Experts of a small language model: 56.5M parameters.
Below are experts of layer 7 (counted from 0) of a mixture-of-experts language model. Rows are named router (the router's row for the expert), gate (a neuron's input weights, with its number), up (a neuron's input weights, with its number) and show model dimensions 0-191. Each number is 128 + 24 x the weight over its row's rms, rounded and kept within 0 to 255. Numbers have three digits each.
After each expert's rows: a language model's description of what the expert responds to. This comes from a sample of Wikipedia text that the model never trained on.

# expert 10
router:123117105122137102140128164129095179090190152135085146118124138124117118134143122143099105116173140139121137119149117107121145149097163135120158132151148141123086129105150122115158120131155113132147112100133126074145123049114135084179094098130107110113104100118128185140155146088105111103084122108143101112147155167145133075127122161157104131123115141126117137079107165149141119186078127120121110138115073104134133089107111076144134140153107162101117085154138123124139118073115138142114164129144140128116148142135098143130152099150152134134113122121106139140141159130111154119
gate2:147139093119146133095115125088115134129170138121115117112133186136103113137165128143146145143096116128117095131167083170115099118128102115149163119151130119104118083149136126093116156122088123102109185112109098098083106133153124129185111096136153135141111147150149138114146080159118137159155125203132132115122076085168140096138120100146175134172144147150181139121144128120141177139127123128157123111119124148138142113156174128137144144115101152099160138086112132136153129164133132097115124137114119131141173079127100109078120092125131167145149113134127107121107145119116133109
up2:163158138104150142108154131116116110158150112144112101101121160152177138113167154113117157118095137110107111143124112138128194126124073138142137126146113128163150131118140121120119121136111135113112105128152146114109114113158123141132119126154134125108135131107116174129174091124151142127176120075156124075147140101079147087197131142145153104156164098131109121126108153161141143127097142117153148174163161133163131117141132148131142113141164170115109147107123147094111133133065109135160157099137130137162152100074076133123122120112151163130147114142120110098163187121101134100
Film and award phrases

# expert 5
router:139129094140134127084171087165185099189117112058122094145115115140147124101111102105116126139119143132117113118122134118103129146169149192144117115139104137126142124171142091132109112078123151116157108155131119121131158125111133102176133120130123083151154140157124130107133136141071131135128172101086111133142103120142131149106108095111106107145143152133139128139121121128127163146139145150160159153110151126104184128130134177114109122108149122119135174129095140065112112143132136184067135112122118135156153117151145168128089101145137119143160090163122107137148109118148138112
gate0:162120135126142174121130160136104125098081136124132134122123113136142156158174140113119134134127138150175094147123116137100134130123155102099155176162101167115126155112145116153159164071143130093120161130112141150120143125092113115137154085122149160108152128128126158124101113132143179147118095098118139148116097113132149151148112148128114086160086153121100152110100120086063152088090144129165160148122154140097135124113149152154148138080070117102119133128160072158123148137142154147120147119121123142102152152127140130092142145092113133079113142129137155132142193103141105139
up0:101119125125092130125115113144173119136160116148164126147117112071097130121100132142130117133115119099119129111121104114174123089155115131143132112125130123163128135127147144155076112179135121146108135150153078115132106131126149120145137174133112129167130121138130093170142168147144103090159115169123140121102134102120107132087143089135163186079158124129143081106156167150194099142162118154083144126147127142147135109131102094124083121139136137175102098140076164104149109120098082110124101105129139092161121142148096096135119084105121103132143126145115136100122099146132141101
Paragraph and table breaks

# expert 7
router:102119152126120129095123139091160114099146119134144129150123118119111086136122127125120115161103100143152135121135099155071109140177140133127104086092144095175103142113166169106153117082131111166114101121153095097146124169118132119141113133116091162141116084129142117165153136140120102095171090111146122117147122141144163129123111151100144109129138159089137150129133111120134099137108186102105142075097121130169098090097155122152171152113137147141122114101126106164099126134085114109109100132142097104087128102131093155100123165133170156142149138119158119102133106133193132103
gate3:210126115139123098074124089124136113139106120086142126143113145130124099182113140125139121137138138167130126154138111120080142148174109145126136130104135133146163115096153114154138103095110131152113114117131120136097160132109154108087142128081133134109112162157126122151157144115140098133100098093132083133125141131113127156125084131139142109092074119141104187116120133118141123129150111123092153070148150133120058133118130142141146099161148106116115096143147098088123123168136117113146134102161127148168176117131158124145122120119163158080149138079155128082122140133167147122
up3:140068110158086124176136116135134110181094098092142113112138099134115091126099165090094104094106141108108135135154126173130163102126116102107102109112137099163117144133101120132118133162123115134139091150119130125192096100105124114163111056149100135136098122139141146121130108147182117123107140139115142116114137164109179127150155102144120092136120153139152140126110136106148143138118111109146119114148094172131129121060139132128146143142115109143106118140125102116108092086132113106151086120102118156088087145138172077147130115076115150114124118112144154106170126127127141145
Mid-sentence content words

# expert 13
router:189119140142138145187133140092130157079105148164097134104147113098115115113148148180104106129135115128136130062130076115169126139145097070114124162119152162129125129084179103136153131122129114130147123079103138129136130155124131172113092148105118105097119156126155077098132108123117142134138131172133097119137129164154132124157127155150139130120105097130126106136174129121130106123131108101151163149133151106151134144163075097118105137170154122102148117151125106165142138125155131072154144144136124082083077118125137116130086096090124099119136122133140125129126139140124120107
gate3:101072116085137105106140119145084137167106088111086119104158161116130137154100123116107114114135130142106114128153148138086120119092152135128124109102117103116089078163125152172121112148118157119134105145161131130116135127156121137125093113127122121099152124159119129168101130135117138095133101135118158119124145161165130146134108100146113139155136105123101141133108095115078126177112109093137135128104163069165124142091153131120091106119132116148110164122151086115138099137106142128169136130170185125087147141138088155159115073180108103166137109138128095127112126158101130074
up3:146132135116143091122112155137113161109095091136118101127146153122110161140118157116138130111149093190085178110174155123087103089125122120103127143093146127133109075106132093166110167143130137091105154070166122165089114145160103135135117129104149103091147133191099107167134116130126142094135098122113102136138145137144131120127090106089104132137129091145130136148096163076117131137089179126107160106135162100137143110131134124127113152131141108165125113148127055122124100092100118104105139116137155143103108131112129128152127130115140081110136129121105108103123090146151104129
Opening quotes, brackets

# expert 8
router:125144150156130132104126098110140073158068128114116132100142158136141148128143177121093154087150095098122146148067135116140098135103104168097116136115127085124176146108117141154140110108167131125136113132122129172161106086112147126126108153122120127126107170106140098172094144152141125104113126149172143153096104122126106153136128132142146134117071093118144119102142110078157151097153139123086138106118152126142096178110157200115148137081153164130127111121102109113126129151126114148150103128134087128159112145106141115147148144114107140112101172128124144142159106128107107174
gate2:125129104132147095111098104147135108135068077091123133152164111077101084118122162083119147127128136083146161115145114124113147124116100155148155101098175131123136127100142163108153109112132129126140146109121101130149103164156136146126105131131126074116113093080174131164135107103124134084119112170145113192107124149182086156151112112148124127134123147126161137118124119136102132144149173124116172100131107122125078138144131172129126125146159138183092114113097113111125132116114140105115130131115118135157133154136148132118099137176085117118112091108095118118149108096175099135
up2:122110148151103161102116122093148139136162143134133156081152104121094079112115140135110143144127079178131143100130091120108150139100118108137112119139173103134127131141116090104143095153134123057180139173086137116115135140140175110149106096125152118140114114100129104117147104113093154166130117141083155167101142140127101155136096116150112097122132139119137124168161169162125118113114110138139132137171133138125165167106103135140086181138140155121176152134124133157132131139169080146090119158110141102126154130099164105124143145143161090120113140143106164134118106124089125093
Numbers and measurements